From a checkpoint of a small mixture-of-experts model trained on Wikipedia: 20 layers.
Below are experts of layer 3 (counted from 0) of a mixture-of-experts language model. Rows are named router (the router's row for the expert), gate (a neuron's input weights, with its number), up (a neuron's input weights, with its number) and show model dimensions 0-127. Each number is 128 + 24 x the weight over its row's rms, rounded and kept within 0 to 255. Numbers have three digits each.
Before each expert's rows: "comes after" lists some tokens at least twice as common just before its tokens as in all text. This comes from a sample of Wikipedia text that the model never trained on. Tokens count by the router's weight.

# expert 11
comes after: " the", "-", " and", " of", " a", "."
router:121131127159139128135140106117037125083102096092127138153131083130130116162134136077143130127139103143137112099115094164127112145112174109108105073143142132123082156144119132128131132127102138100160166112118134135116118141119116147124120113132168146104102137077148129109115120148120164121124171126148168170154072122104141083122132118177127158127144151094140138140093112145140143097123
gate0:128116118145170130095104135159118089121084128092120144132157150106155133130138142087116125133100106147096125091124122105152138128121179115137168102152138124148139093131110115090109152140077091085154125102114117127131186126111126140124140105079146096123102090126141181105128137153132133103133102156142140108157160146141142132165123154153118093086068158134135118122127149146141172163101
up0:163121150106127133118173120116148139157155108151136073113140145138097167153133105145085126120136110154140142181145171148128140142175111139098119145178091129100146138105098128154128103131164146106144139135106123114137102137156107145151127106156085099159131137152151108147148116143145123124122129144108150110076116123077089118098120117130149158146169070096120136107141112102117072141161
gate1:118111129129148101158133118105126114138078107123088115135114147114148110150120100123080136119182149133144162126113134128162132127109135090146137096159157125136127116137117142156140146154122146161109158113142124137096117148153099182113076188130099160142171117121174163145111165116080156119107132152103168093101150143155124114130095146088087075132123103106156123129114101125101142120135
up1:100171152119117143081106091177149120134141175112137136161142137123155109123086153144185133125152137133126118119153122120100115107140145114110106136148136123168113104089102152164136116125122155074186090144139137166100131153132110155133134106176146107108146110170097101130120147173097121115122094117137094119144158105161126125101117113153163117103098127143175084130115149125121104136136
gate2:105135085138121122130106129140097104091118103120152112168103116139159130134178138136147148168098135130135140125113145125123107117114147090109139165159147095177142142149098115076139157137134147112095116123139097139130117148139147118131146117179113154130118118150156064146082087125136160103155159120121097102126118094111087114132115149159161160105113086125132096089079157122127128116083
up2:114160117147130134094177138117152111135113162116152144179114090142149098098149126103113111165110158123121120128097155110138132127117118138087130126120081151142101143190133150125132142125161087133147078112120150121144107154148160066150123132144125105163141124135103128143123124104108136123169167132086130074118136080109129124162101150117133101105103112142154102119105112149154096158078
gate3:097129124124082131112103173162154116148097107125125121133163144119092104093146151107139130117079115126158126135091126135143115173165167123112114148122167104134105130141106104136150129178107145146089109115102157105140131145134127167155160188104113125133156154120105132120135093111154143175145129141126130151070167152083135104122181146131145134124131105120160164141109119096101120136092
up3:111132124109189104142162130105158130136129177130124119143139106136148101126122096100149097153182128136126131110166125114172157173163125155166165103181122133109078132143104115115101131142127093137089118161107120131111125105176103132159124127129129114148134127114137122150107104152122085103121140128117078139142126136186131173126125119095155137168136139128141158113120179146136099085149
gate4:148155129141154137149148118118121143121138108100160118164098117119126132099120139082104130164150107167077161133147146120127123137093159115132135170127089084106132134149120096139147143117123178114134107134130129132162162156105100194127117166152107137121121141096150150137134119140126117140087159074182178144115140107095171094098126100155124108175149111114160153098122124118136124115134
up4:127122120110128128138159176105173134153155146133139171137129167134120196123153129143151110124124152139132153154099140103127118089160141166176138154148141117137184137140144136135101150140111140153102121127130132126095123136113140134118138128119101116151161113149119144151138131107126123106114094146084097128112181117161116210127119151094104066108123121117168115139123097062129132134136
gate5:148140144149116114143115110127147191150146089105175170128088107118129108108117134094132131157095156116153099085134161102093132136164135141125114111145146135140101115110170140164134127109111135193117129128167093133107096142098138115122102113111080192175092156121118122121130123110138133149121114102168136137120130114119130127152114082152098137124075128145104129137082149139108139105160
up5:160130147078142133131144134107155121138152154162116108136110155116079160126129174117098148134130142106105147105121132113092148138079103063178147139142177124128132166123129130187152141176137149136084091097072159128130150104128164081125115164118111113108144118155137133148150110118151134116123160107165088119155104131099123130139112134137133124121127092159130155125146112103115157133135
gate6:137143147150123090129115127150110116091101141108102127121163129155172112144153119141133142094153153125149137099123158121138107120150161056109083163177132145138156120138141105113130144097126098145116130133100105131156117097145131138156095205088117159108136140148110121085106123158122097142154161079147141133117099107143094092153066135153098122109136125125137112141088131112131105127139
up6:134144154153158106140150137131103143138110149126114123128125178150133073122123115106128077095140092112150113109135130131162155148153129147142078140181109156155138136131154123110117110089157122137082116137118084177106113152123131098093102090122137152127180168157168120088097116098155141141116074119111166146146139133156157148150119121174128162145090150128139141136119128117115126148111
gate7:118116121112149134104140116166112180138148131116140114106128094106132094150105115108166161153104111122123145144132139135135155131206134141139101138185150132138142157086077136110145144141084149100121096129132146134139148100143163135114118085134124133107107117135175119098092148138184120150097107149080135150139108143123112146117128134115055130165114119152117128115119114169130138132077
up7:087148141090129184107084143142125172066140096090126136170136137122163160195118136127153131126133112134119121110129112113153132128116132107097109112123130124142149134135163113097139133080098103094136091128112126144178116124116133164134146104153137121103106142158113116171184118153105140124156152140111083137141098090155125126097106111125101097153141135133113106134130148151089145137082
gate8:160116101124155082121113179123144124158154119069123130095144129160107123148095153157115110124164174115104094093133114129121150168170080121125164120138158141126161132135119119069119140138100128152146121091094138143124106117166107122120122119071153120133121114114114142131159120136113136149128115116155127094118165120081141148172161096108129125121159088159114131150113112119103079120100
up8:123111152123124089196119169150118136093136110161140121113135118107117094155154145098160102083139108102145151143122103105133153096088133154156133164113122157088133131173138073178150165116167109157124097108154124104103125116128140125125113161123137125159148115140087122112111101112109105132091105169150127110151154124093122075109110115143130164155112108162145125111151117144116143158127
gate9:137137152150182083117129126113079129168070056143110155115133083124145136157082175109149108104150125147152139127129130127162148111115132147100130119134159146127106141132107100117107123084111120124145151129136083136134144188148109163151170163100182137082133122142139108149166138124133118117153116140132101147151107128114141080165114122141085129134123142118125119120103136141124144122160
up9:119078095118104175135129148138158100085161184137136101131121175128109113107150114137109118140145152134119094110131139133096092144168136145150131143129100113131145103100116147120159135157118133141140110091143169129158129078116122131111082137151081128157119145142121130118090127103096105119120141085123138127114182105173105182088127104124145125084146119130121141119185111127085145146119
gate10:116160142100110077104119104153140129078147126118122147132144155152144156120099135131189103175166099121119157103134099131126171112111124148135107126113138139150101113184128150201174123111110109092141152129105129147138147138120135117119131123105146108138137146142093117144135079127098108090181103146109158097099117129118130132144128138085155138157105169096139133121102122151137169101109
up10:091114116116112147108129178145109137183126167111105110124109122154088135156111150149131136122099125121064136156133137131148133108157160177148125099147088135132173127152142151128134112136090115115141113124143079108099140098132135139118115102128139079093144152135138139112076167123179126117171086112154117114105130127176141115139113140126154104143099157089113143153140116097082139096125
gate11:134145123109151098145148133085142100115135134132112184138122125122135140128145116133104089127157133149115137143135151107151129110157145137132123148160178096144142121126142166127112114149097131167127154127121146143115094203079156140099148146139094138110076116115158170171161152105112125145148097127139113121135126136095080180141165115134092101127149092120114164112119147076143150094105
up11:105166154115169107120124121196129117133168133149099154147149081117127109144122115127110123169115134088108105141158116168128132152115100120145112129114132101056119127104141174129145114087117102130158142112151141103127091150118170089117095170124139151151084135091085166089141140129121141141124115138169174137122136101135128098132123135137144127128109140122116102073131124128094108093140
gate12:123149160128126070117116144143152124099139141123109128149168129121180148099125130147078153116119125126085164116071082117115107133107126161120113127134144151128092123084097119135105131156105115125134110064095101177129180152111115152153121129138178109118123117135103109114137126128115119112202109141137150151134128113107130102138134118143101104090146142120162122147061115136133136116111
up12:100146136128136156143098121108153142112120118119087183125152145130146086101151148182138135128107139131114127116125155061098122157080132124119109121146154145159120148139126115151068127145087075184149102108127136134121136102126126171117141084124103160157115145114112164115140164102130148104105120125119086116145119185144156157118122120096115078140124148117127129144113138123153161163139

# expert 7
comes after: " |", "|", ";", " |\n", ":", " /"
router:104167143138113130114127145111132122147109109089115132132126137130147109179128134133152150130130134146136102100155094118146101159091136141145150118092060157146107078096138130154155092116128185088101083130129113157123104122135126108158155080113112092120150147147113164158090154153121115131137146110148135086163116172164125089152164114130130132114144109127153123090117168173123141111141
gate0:108132136135109149114126133108094133105120135120079119142164112082133117195110112109088162123139135119148167097101143093156126139132116140140136059133119137153142133129165128143112119142156092165136116125087100119102113106108116127141155141122113106133116134115086144122110143088141108128180150116135114159070128103119085109136122130108166075076137129121140084163096093108136161133121
up0:166103154125144167075080109128126155123120098129094110089138118104179153106133117131116118120106133110161146138117133146172113145164159124128127110186169142146109152127123130136153124126106106136130160120138125128101121087115118121121158164135130149138110129120116136149115154107132142086136138156115161143098117126160130148145135139130135173101115076124054108131169046129104141146109
gate1:117137101115119089189113141096117122116127067141117137143115132139116166122149067141152119149163139097098121142091136147185150137102127071129106139141100104128190094117112159120132105168124172122102122137156150140092120129110092143144172119122100088112139115142118132143152135122166098126127163155121116093152106124145134114166093126149143141093149090118158147137126142144113142122138
up1:120124180124148145090114102154123109165141153131142128134093151167156135151152174121080155141122136137137110170159069137083107070158109175119173123129133160109135159149170100115134111108126146141143160121125127092144138141148183104137096155086159138090111143123152143121103126148121159137149127121123118126105107144068135127137119145122123124133110138154129128142116108109153114089091
gate2:114143096140145085104150116115127144144110154104094114107135158105089124161099120086116179068110164164118109119114109122165119106153149127070158136134125101106152144126109127125112119133122183145095116115115124160143128113157129128155105120188175129137146136144090136094109094123108127128136115171146119095120107134118121124073149162143088124127127163133138082145098107148109117158109
up2:096134126159117173130102131104141130113072122118136158146102113082115094143160092139163140098125090148139123114145147141145136091136122152128080141191136130104102101136132150142112142123140101114101098110130158125178199166175136099133131141115156103121162146159126154114135089098167146107159107125105109106115129129145125171141145103113148132126125129168141154122121077131106114112116
gate3:115130124123120112167099153114153140143127127105114117131112135145189141113161130116118138138100163147109152144127094115093104151089154143119162098123147106097097106137138145092105106112119108113134066131121147134134134129109112120093104127119105179123092171118156069153142131113094142167126141130143141106135124125198123081158130192134129114173116133159127134114093139175150122101125
up3:118110113125152178157095120122129162132116151112080106127113151098140114108118131126108123154111119134131164142149102125122122182108133123106162131165130123149125160136128144156163131136114136169121115128177160110176169126147186099144065103105129111156163125129091131154151094167097144096149133115110102134099144127105135120130168178119108153169145160141111106150114161158125106156126
gate4:103146171092083180108147121159149154144106114109073088137129158103108113127098122138125137132148154102115123130168135118175142116131167123095130130160093155131115138108076169123121120120089144115120143135107112153120086121154120121144102139168132129141157101133147140097122073112142097137107104141083104167132123166146135117113175118155131119118108134094121132128085169146133173145110
up4:111184133137157126119133084135159132133156177094155134089078118108170100145168107110138132094177119152130112107137130131108166118163113160107109131154091163137143122118125120146142134110108159090127108100094145125113110145146102147139138093167127114145099138144106132099168104127121140106131116126108118190131131136102113140112150112167111130152141093138122114050093104141144104122145
gate5:127098131144121094168099117129132137144124105109169128119109190149138154137137123117104151119116103123137173090158151140159108128143114166143121133102107145138128072108136099089131140152164097134141105123154155099122091101150110084117095107103133145122117171094090144144129115156140150109141149109151139079103199150115123143115075152106135106148125140118163128131113161158109157105149
up5:123125097169160102137145092144149101155137124130202097130138171141129145127116129115149147123138124148150176168120098161155121110163120118115089140117101108125170100149163131148165133102123145098119131138142147108147112131115108110126072137117152171090155114100145126107134113120176157095159125119102133136158128151130146155140142161098120145132140123117139140093187116181113170100109
gate6:085106151134103114141140165107152118090140144146150136122133098113157101188147161162109156135098130136163150113121151134103113149137123166148116136118127124101139089134120132151086121119126156100116098177173146142098100136106151167126143113113134156115113135130095107094121138129127159154145086111133144181147114137099129093145172090132130133126117101145159129135164201162127167152142
up6:121147137108111125138127178136070126093109132103145147113138113122126125128121144126137100122139129111109081078098149089105111159101085124088154128111128133097136125134157150137073128156102122112146110108113131133117117166079101132149152092105116104106115108173089150070150140127079122131110145178171143164143113148107140106172128097161140107140161124109137149093118141147122132097119
gate7:109112106119105107155131136139092121167108098093098156092110152096122152133141115085137099096107125118115100111124116142175097066112114115123158137157105201153168128180142130097097115135097131112106115112132167118139164156138100150145130164150150122133154166112154107133110178129140127138155124119076142165151122096168120134135115139148116099162133097120151123119131118132139127113159
up7:130093103152136112104157126094152158108136206131134140120112113167163112107115129162125161141105143107143112121116155137087146180127151098119103117194138141098142089089124122164090112129151180120071172155153093128115069141120140120123116116120101147127126128137140161167093121133132111123123124110164120097133141139089135141140145146136140134111144144120121133160135153121132169160126
gate8:133132148148102145097137111124113116112099082098154098102160091173168111150127148094183136151132161133147136109137129118132148160107112137180143119107126109134162150141151162125141128127106115168155136133110126105136134097171109130141148172110133134098155127108087144130109168121196143113106126136118128098145105106134099115154140089166135142092158132128135103153115143197125147083142
up8:149093155123135115148106136138132092136187146152127140135142160128138153115133099095129108096131132127121096125090147149174135104130112130081127123102161167130125117091121135118137145136156151093097126130137091128117160139149142133127123178134132152122112139173118162111142097163164159127147126127185102150178154119113112114106130192107099128134126129150067139115110122103072131173101
gate9:133127138082157109114122108131132140152129156112167133166120128107175160107160137109141109114102125138112111152083102145143141158117084128197119117151128117149072112110149175148159086135130154077135129132136108132167186112174126133135133107113140105145126148136154089124111111121101148112122101136116168112108118177129123139152157111155121160106165105093125163126152131143130159150099
up9:117121161088122105091133166127131140158148128118081112140151103124150148090125110133123110183081148132139103128109131160122082155128152101190102146099123086128153137083094171111098146120115156095160078143106148124146124127116135102112129099122120143112084164109114111133096157087154135115124131118159120136129115125152151166163116148124089132110138138105140121154098112098166117096135
gate10:133120116123137088119163165158136113131157145143147157152119157148156151123130113132092167148096151122123168148108133129093121117082134144130126097072119119143092125143116131092091074127107135071136094128134124124111138092133125121154131131134116133137134142127175139141124147128084152118119130148116122143147087125167167116126161145125063095139110121170195195133125112153106126130119
up10:152137154163122145109118098109173108146160160153125132133061135134103129132085125137105197103094113073154122143110141103136124144159157088147163126123126149158115156147099148123118105135099178130093159133095092134111114133129123166127108097124128119128183127139151109109081126127173130131124143115105173140143125162137137104128085132126119126111084137128128145146122121108119150096172
gate11:132137133142126174117084135129155121112136124091151135119118113162112158162145124105119110090112100152127128131160143175119158184083115105089146145120129133133104149120129122099171095130129143121170096122155141116177127114131132106126119156146186110139137150138122152151172100140143085143117131091177161118130098126128153168124178117094111125135089168125118112089146103139141144079128
up11:095110163111103112148144153105103143152152157167111131160152117149141150155137173123110095129117120138113145129106118125137131133126130118110104122182118137155143049130128111123160150093125097132098128150133147151119115122165135158096079175125163173130089139197159116087117088128137152119188131145128120122135153116126137114160112120145129115100162104153126110135148141116144098165113
gate12:152145120162112128113135133093126117110150185154125165123168118118105156148147096159104110133111161129140103150131170174149130163120104130141159110094126133148098135132141131082127122132097142141161143116127165137138157088139084143119134148109175143116154108114116143126134160092108125117137115141206134078159114148127126142107181125098156142065103094122119134154146148120155122139104
up12:161163139080144132185085136127143113124122113068132121145077137141134162067126120096142139128137163150104134124134137176151155144106110125098128144126124138116111102119136137097150105106160123127145160104151092201143140089109074143163154133131152131130133129129128099134159138148157076137101113126126123154106119171132138136119146123119109158139106181148121127128085150141129130102136

# expert 4
comes after: "ed", ",", " |\n", " of", "ing", "s"
router:103108172113086130140151115162126128074113115139116160135110108206126115147192120146138129080111106108198123116128112107146111099142109123121113064110148081166136120115130129099140161126094173119131121131110120098124113137127134128096165149113119155189100139120108124123127140167134125125124104163127112119159098151162147141109123169106124116130127145109133120098153140134133140123108
gate0:128115121115124108129142138173143132112138142151129102121141116104141147119099119110159116140133110127157143108133151131123168093136121108112157161124081136139141104124156113132120115085088157139089099131131099144084120143118135065161152144111117152126119122152160122147125058129176126138156122132140101143153136105077169122053124141094110093135169133161194123104125147131110115136154
up0:123113148125145112128167106142118130132141156157088141118138083115128154089107144124121085086129141161113115159137129154139139138104121122095174142116110170123137157140167149158146108090142077059118089150127087166092119136160112112161132172127134135149159126153143110090136169137128125105123094132092126115156107171111179122113150157142141112118151135130111099151090127149102140108125
gate1:132142135148103130109139107129082113072140081134151120133097095153129100095111068165098113066191117131140150141164117149139153109105120164148140134119120152110155127120165119124162116119115103117142127099143093131122118095138149123105114142152096130141154135144124109110088172135144109121117176136104210143161111116123129092119108141147163120136089148128134115151123144133121127122163
up1:104142113145161175156128106152078138147125108133135126094169091081152107100130125120161103119164154149136109088142128142107093140100135109147142137126124137094111139091121164134105101128103135057148140104137118123160117148140172153127104155134134126054155126123119138149112102152109162120087126154170158155094145129142136152134119125121130116131093125150101116111113113105157178142165
gate2:164135144110118136160126143118125144114125094143115160089119112080123124140099142070146145107113129130164148149117137099168111098131154120117140127125123093104125152142157154138170149126095157116159121117100132132152131144110169118131152148181129099143084095123161140131163098133175101128165197173129118122148155092161141123096107122132157095152098106097160164150111107109131118140124
up2:131120093121162097152166120125130135154137108142113118147106067105146155142143129145107109106085129082106143135136169111104099098123110109125120096109106106111137131105141122127117161116157108155155118139142108167116118154167107153151190108104105104113125101098096179119146154135097138141103108129174071131108104193127142093113149120128144141107168124127119091098135162132108138135150
gate3:115162101132122133156127147127085136155107112135126127091112147160140096160161156109074130082141147143115112098137131101135108153089119098100137140148102104101125172101117088070121096169118132111111072148135157112133125136140125142107138113115140145145108085119134168114166111124120113107141097121100096107148132138156110114068101127091109151190144140136122148116133092104121096112124
up3:099155158124177103140135119113128126139203103129096179146123144089101138122124142150129116161116155083098140149124146118117121164109126169113188131168115131149102141098100106148124108117145146177105122094132140126154142115150125110106098136128155066130115092152149146111170162144086113151112124132142114120154135151135159142124106132119101139186138100135097134145116113140134081125116
gate4:145172144117160164108098114111164140125074105138151142146109118106131110180119112163121078153133130121135117119115093108144166161109123145208160131158104116141132104154154115161115177116094109104147081096158130109114186127153120157098127139101118143112145163122109120112124106173130140135093096113156103131093133135107145116127121101160141142126120115100139134153146138152140140141152
up4:109068137161153128167136131134119138124158115140138121122142126131158182063123107123149148148110132093128135160139173129131124139161141130154069130107142125158109153126104136118155120114147127138124126159071076109131135127099117154169146183128157123124168164117137103120120126120150138139166152140112142167168147132124154122167108164079095079158140138111119158110127108148126139108116
gate5:141117127109113103106135183104117119179143142172102152111139189106126155139111141113147129167097151142091150117103159145115159154165143138132140137105141155127162120101138126111105118135177119110100128127144122113208128135191129097111070159123175144129128129112135160122148113146094145124155146134101108135113139135160152126126079125128137100154122114151088162126091127140116110135125
up5:110165131119115114113093187131101094088137117101089135153146131147114100134125147135110150110119159126125105129128118163108083134076120092083151103120182156084123102147127090120142135114152104108130081136136104135099143124119110158138139170131130132084138149124105165105136155132111078153131102102116128143146142156127097122116099155127116139121087098171158149124136119125138142056137
gate6:118119086128126077152153130156132133082121149141042131086147090116142169132102123189100107124120134105150087120099114102075136110118131147138123140120132079148136125103117096142115189124171133131149134145116144114105119119095126107151132119130128149135127082119126151124128119141144121126154124164168122141099122166126116098087174126137134124150098164113100100170113116115123136118116
up6:107101087137116110123135117123122163135127134116120106085119104144109077118115062128081102115157159118116111130171177124136124137115096157152123096106089115138135113141097125129174116116152131132132150119125144111165142127092099136111112120140105158154162100095064124125079164111134152104173130106138100131112154073141118114121115123136154170161080141128146134120133134146082118112125
gate7:053160189179141123108139109089143108122120159133139120103171131120106140109123135105121109091125131152163147123132176149143109128102120095133112114090105115100134154128175127158136118123127133126102104110144136121151143119158127099116116182170164123138143121133122129140133161125105119109147164119105109124153184141098136134104145159097161139138177155078154125156157138135159121098111
up7:126117092133110122140137100171140083160137151125129157111126134103159155186159144116142134150123117089161153089126113125122162144154118179107121138132136156112137125155113044130138156150148115130149097114136143107109141135105096126142122116135104129160143150145137102065167107110114110170148122126136114111126127132101173150162121127112181148126107114192134155140088120114121122095125
gate8:129134091134161128117134155106091145134153095146104116111116091119138147155137135141127100132159167123127137182102112093119106176115172168091134098146098101094135157128106119151122130125132156085153129099165103102137145143109098145147148088149148156124138117147102118070168134119101142173124153107114099158102128137170084098142125153165137121150135142126089118126138172167135127120106
up8:125117136134171157144130137115120131097152134130138117121135147133122095152110124146119177098137175124127142157144112113153150123141125106149169149099128149116139152132105138148140129139144120160140124134126105156131097110191107129123117119107157108113145126082130102110126100117150136091089127113136095114047130159099107104179113117152164191120122106104122132211113180131108120134151
gate9:148127146094096152095137121129112131173119132137155150126124171111116078123083129087156152153130152151156109112104115118076161170094121142117140115159129101115122120123135144119121111132098129096132116105178132144119103135119094139088093123143091150124139136134165122121135106122051128151108120104121095136125130119135155147081154107178078110127186162130163157124116143154126147131118
up9:125106139136145115119167118173126138081134129116082090108124054115122105114099110128128137135125149153121116115085143072153097089127090112121102130133170137125137097127117120125101164116141086175120156152118153134121131091158101112136129105089093102144113096142128133146143090163153169155080136130121163109089117123127123104172107148112142127118149123127124112167091093119139111116132
gate10:159116139125133172109116121154114132133172125128154163135147089110095081136116159116158106138127107154092106151143169112109119148145107118138104132132098146130138128085097148130161154103123100162128111107113117140142120170142136156152114166118170166132136146155116199143114111113159176120145114149129138132130082096103183109085125140145109139118142090119168125090131163161142095119124
up10:143075151111105152120151179138179161127105156153150161138158112110109090092087151162139099129154155104124096127132137169101108143151168132087140099117083137171117127121108097114088093112116152148144166127117144159158154144126162110127161109102144150134094139131123111191105115108159136142144104141108116134148126124151130148142134103143132157084125086111105127095145135123123137129127
gate11:137092139123167144084134098164104102141165106132102168125140159152130115112146153147105155120132131119127148126086140124079099080102125099098108113146084140155108114124143098114161146106140117125156109147090160149079113126123145178151116182171108139097173145125165113134158145145130123123121115115137155105179121093103106139091138151121146153123131100145109168140108136149160110136116
up11:135105102091153161079113088112139118176154162164105130166131126115145157162146124128097122165102143103115143104129091149133121093107126139091170129143095133120135099153147108147146147136116140118157150121160166116134122118123094145136101173126140071109140132087136132114154152176133109132099137079140145119116074113082128137152169146115111136115088086140096119133146142143154125103134
gate12:101132144158124130155142095151109101137146145113121108103169140131155111186128130122108129096149132128117107105135110143130134085113115089093138135099120156110154126112120065130140130154144087127114118094094103116164148156152121133112176115103124145099146118129107157100170178142130134152124089160129130078112117154139095118156171142090129154126103138091156098121086143112101148090088
up12:147098129110114116146129124153124119142158125173110098109120121095107203131131147133113101094174131097136153145096123115146151180166080095110144151105083111112132130141134091125140162111143145159129133177164125119153102131123156154133109139093150120142178165110152115103119123130126097153087155171119115150110137156173097106157110130116154143134111111124127108107149137109121149161168

# expert 3
comes after: " ", "–", "201", " (", ".", "200"
router:113117112176082123130123095111120116136100138169158104081147119099139121099107117114139138066149130121159106134165128113131093103091158111154137162157091140152087140159157106172136147172134150127108158135147175132146090096167137138131119153140135143116135071157098140079134133129123146145139100143146114147153134139103104154171157123124111089156129148109114121152103099153136125129135
gate0:180145133122137106146108092113125107146125105151124160114084165109148140095096150153099100109120133115102192151122160157132114143130107115157122143123174128134119128149105072104139130143120143153093102093145091143119122088122168116131146128104141120123115103146097135106129086187098126124151090121135127109129145138112116152176171131136119152142151107135109172103141092139126171094167
up0:118134106161149079147102149147148117101112162148152129151098142125103093115127118143131128098095137131111158121116145131135078130130105107133119140147171158094157116150141125089129128132140128160098102156154121094147091098152181111117096152102105130134136110143135122101176070180121149148133139104097107133167138116121103106142117109135161147157176123155156175132149141127103185136153
gate1:089087104135132126108129100128106139085114131118130143135144158142101152101131098142150143142114082095108103116134109143098126153099168072145114123138123125151120122123145113118157117169122129141117108141111133088143096122147106128173099166084080112166152128129127113103113164108180107117120134134141101096109132167107100140149094102104174127118116133139123107206092124119164131093110
up1:155131116118111119114107092156142141149129118108104133087127150137055109151128123127147123132139109126150131166103091128093159129131145133123159118106192123144166117131148135107099133129106080170155128138134139173126150102136143138128054133122149092134168124118159133098153151167119097132115103122135095160085093142150101097130118126165164145160098149133131119156107163115122114149167
gate2:134130159162161117171125084170115127112140111168138199107145119110149108119113120108148084110126146092100132129112113127155133134094106105134103126139088158126117090125131095114166084166122107115108160130088132126159108124125156105116158148107104105104132123081160137120119148094097141143137109108093181120105110123180120135130149131081110124122129119104099136125140122145137171075116
up2:175121163129093145109157152116120099105116141089134112168087095116094096145080124134097127106119108130134111152122148182112147150159141099105134144191105108141096119142114139191149138127117113125131098153120119116124150127149129164113128095159125134110145182156115141134158107148147131148137145155115096114161110138165126127113106107083103138097153082114109148138085164114132148164131
gate3:128177142139105147144122100122140129137125104145108109127106133101131152123098119079159172134099112159140143133179123161133146076113139162144149135126132109121100163101133128130119080146098120164176160136134144097127139152127185145143123166138137094094112107147119154145100074126134105105160119139135130112103115109181128104085142079118137143094130156086105114116105081142099131115133
up3:137140074090097149112170163166137132153124110138176165153136111147126119146146147086130142169121178156133151095138107135176131129130139119090174141135106103115104121176073158134149122131123084090147108142172152144110110106178148130107129123126138145143116123138167121146135115115111112102139102112153125110158124121132132136146148143145123100120115185132182117133160107102162142122109
gate4:154135172149117150118137129104118099128099126136146100153121097173123154168153134106130123143124173148108164143092187103112126124122135182196126096146145158134163124118123103103124152134075105143135083158121124104119146173117108119102140119122153125148109138117122116137097114145134122113149138154131131156102096122164097120090145106145196137127130143084118150142179112138095135106134
up4:138116120119122125156118152125098119098154131129158134130122160107111084078135134080120092131122142142144116173182154124137146113119128142142161127129185101148129152113096145103128099075134083182150158100131135111129152094117132133103114133115128160160153159118154143165123136102137148086131132132099089133160134080157161130116122156134151106185094113113166134117156126109113097160124
gate5:112150132139160107140133107093135165135077082131142111109104100087119094176134140099132159142115127184126110136110134131156125132146152125116108117166131083152130096118173156121163104130140123114152138113119173111109098171101140135144151131094142117105105111111121131101111142143143136142098110094137168122141159146193111137136123115135155133125175149137161136129118107113091123128210
up5:103118139169156121120151114159114087109102115121115088162139124086137088151137161141124169174140153083155100158169135125137151146141124160097099117134135124147127157110060144142140155104110119116155143134128123088139131126135154123144142149106092118140116122155164169106145107114107133108119136134120096134109138114128135083138114151157189169128115094158122150100160172178099129139143
gate6:130135109142133129123144142114123102102097105126123156113167132090120088138134153126180110129105123141125145153123140103161151131103156134180127143119121121150150144132071129114101140151169118123161076157110113154134109129128112144150115138099168142125129122137112051111145127152121142187149165155121138131072161075138125150149185129139142114138105114142119098094087128109143089131154
up6:108181128135109180085106104123103157142096158132088122168118132128129111108105111108116146121133108139199083118121138123097114106139127074125168145117108137122120099111142088174124166089151144100128158146175137121141142135149095187125120124121110131114146143088134171135122136120142155119126121141133125108166165153083128110099110102135165128134143151103111152144115104130085118148113
gate7:134149103148151128181127148158124133133127132127061117143083119134121120100139112142142106078174119155097147129140101138153157118131104127099116138145175156142139090112105152092138158137155144079129162103132105112161128125179103137113110121079133115121168085102151154120133100137137092131142112184106123112128087134092128112147112110142122130120085078101130122155132097158141136105131
up7:141122066117164097119142174160119139122120123083128165091166093125157181129152144131150107118126115123137093142098131124135118116122120147144095149126124101124153119141151139142085199122114105143121106159089132137136107135151066114134077161116167157152158116159129130107097111130141148154160118089125131108092137094140141164179129143090139157129119122125116162124102143132135123112128
gate8:117155097147169118125135118130110108132092129149146129125129127092103114120081148111144147099168086094093136145132139181126079102116149149118097124100086170096157133142147097136135108132136155164129100139163169110105102083136118134155117128121127098127117085117147125110098119167160145102130160145117103160162137147128089115100147136117125092152076111105147079136142146153135163147151
up8:153141118161150123110116123122158127088147105135139160111111150161155132116137135148124100107129150101075088098150127165138111067137110119131106115123098165116129146114133087117106112166091125102116150110128150121125142100148122141128138146137156160125081114144108103119093150170178117094105117106151135136136148104138111134140156076151102131143104095113114076079159088161099151088135
gate9:145092129134155152140140120100125113137127089099098141151153111145149174106122077117164132097170153108130142107126145150109173144186128144124128121142111120155137119122098116119117147140080107110093169088189117133122138095089109118138131080123124111112128085156124098093089150072136133126108097125159107143126135114158092118134123160133161110141158151108133107106106119118121138166090
up9:103082111082138125160137135150141125148130068114149110135113092109146097082168118075143110134148100095130137114112117127121121136126149154153120111127150126112146145159098120087148194126110091107122133091147147097138160148112077094133106136105090154143148084150125121099097132087134114131112137152148156161119156097121076095154154115131136132125129100143107108134151101116143164111119
gate10:072096170106106106113121120101107126147121085122122125123120110117111137143140127130189165119090135096105124123166128138096119132130152147159138133157164164155116123135112117129127122144116150138153100139137134134137140115109143144136123166130153106109115191109118128123143082136163135072104091131134096135097111179119133107117160085117116135149153184158085080088113154169136139113150
up10:186159096150119141144101151168128152109114106103138069100151110108126119142162151112131139117120119136102115145124149140163115125089132140148126123061119137145151110126134099119112171125186122124156140097132163091138148121092125126103137128157157144115096118110136136187149169080142134081162136117153057118143104138155156132109107102083137137118143138119135117139138119117142148150124
gate11:146154145108064103109095178110153124132112144125142070128152104142142115113136120153117107114158149099148143122148114131101140115132095138136138132111173167104116140134154120112149158100116067144127140117168151204117102140166139141144149125141129137176152105160147126094129126100103154058119117164115106124149102134109125090117125098101125098165120169134128142123106129149136121120125
up11:164126120147130077102107166103142132138087124136187171100127132134145112113139110113129090149123126127093120054093145140137112152117111101107102116113159181141116120095127119129154128179137069115111086135109178120169144130073141098148130120120096135140103114145142100165141118112126154165123118101109111150171117144093107138143140099107123135102131094123119130129126130143128132117163
gate12:116092138161098096140092113142127153097173107135158126093094107121125089107093140140103131138134122091122134105121143129105131124180132095138091154113083152143108105122116133134115121142093167143110148167121110110163127109131142147109142154115096139148111154114148191141084132130124130115146126105178090157119135161070155132111135140127124119117150125121132095126177156165091091167153
up12:135069141123131115115095151122136141106123135121114140164074149164157082136139164119090124121127142155113102131088146130128120126142100133159111132113112170189112136115086110115122120086190138158115131143124148098115145093168097149101173137153120146135176131144119152102163140109087150154139109105115140101127172128106159107165134106111124120130153170151137083121126115125109107112137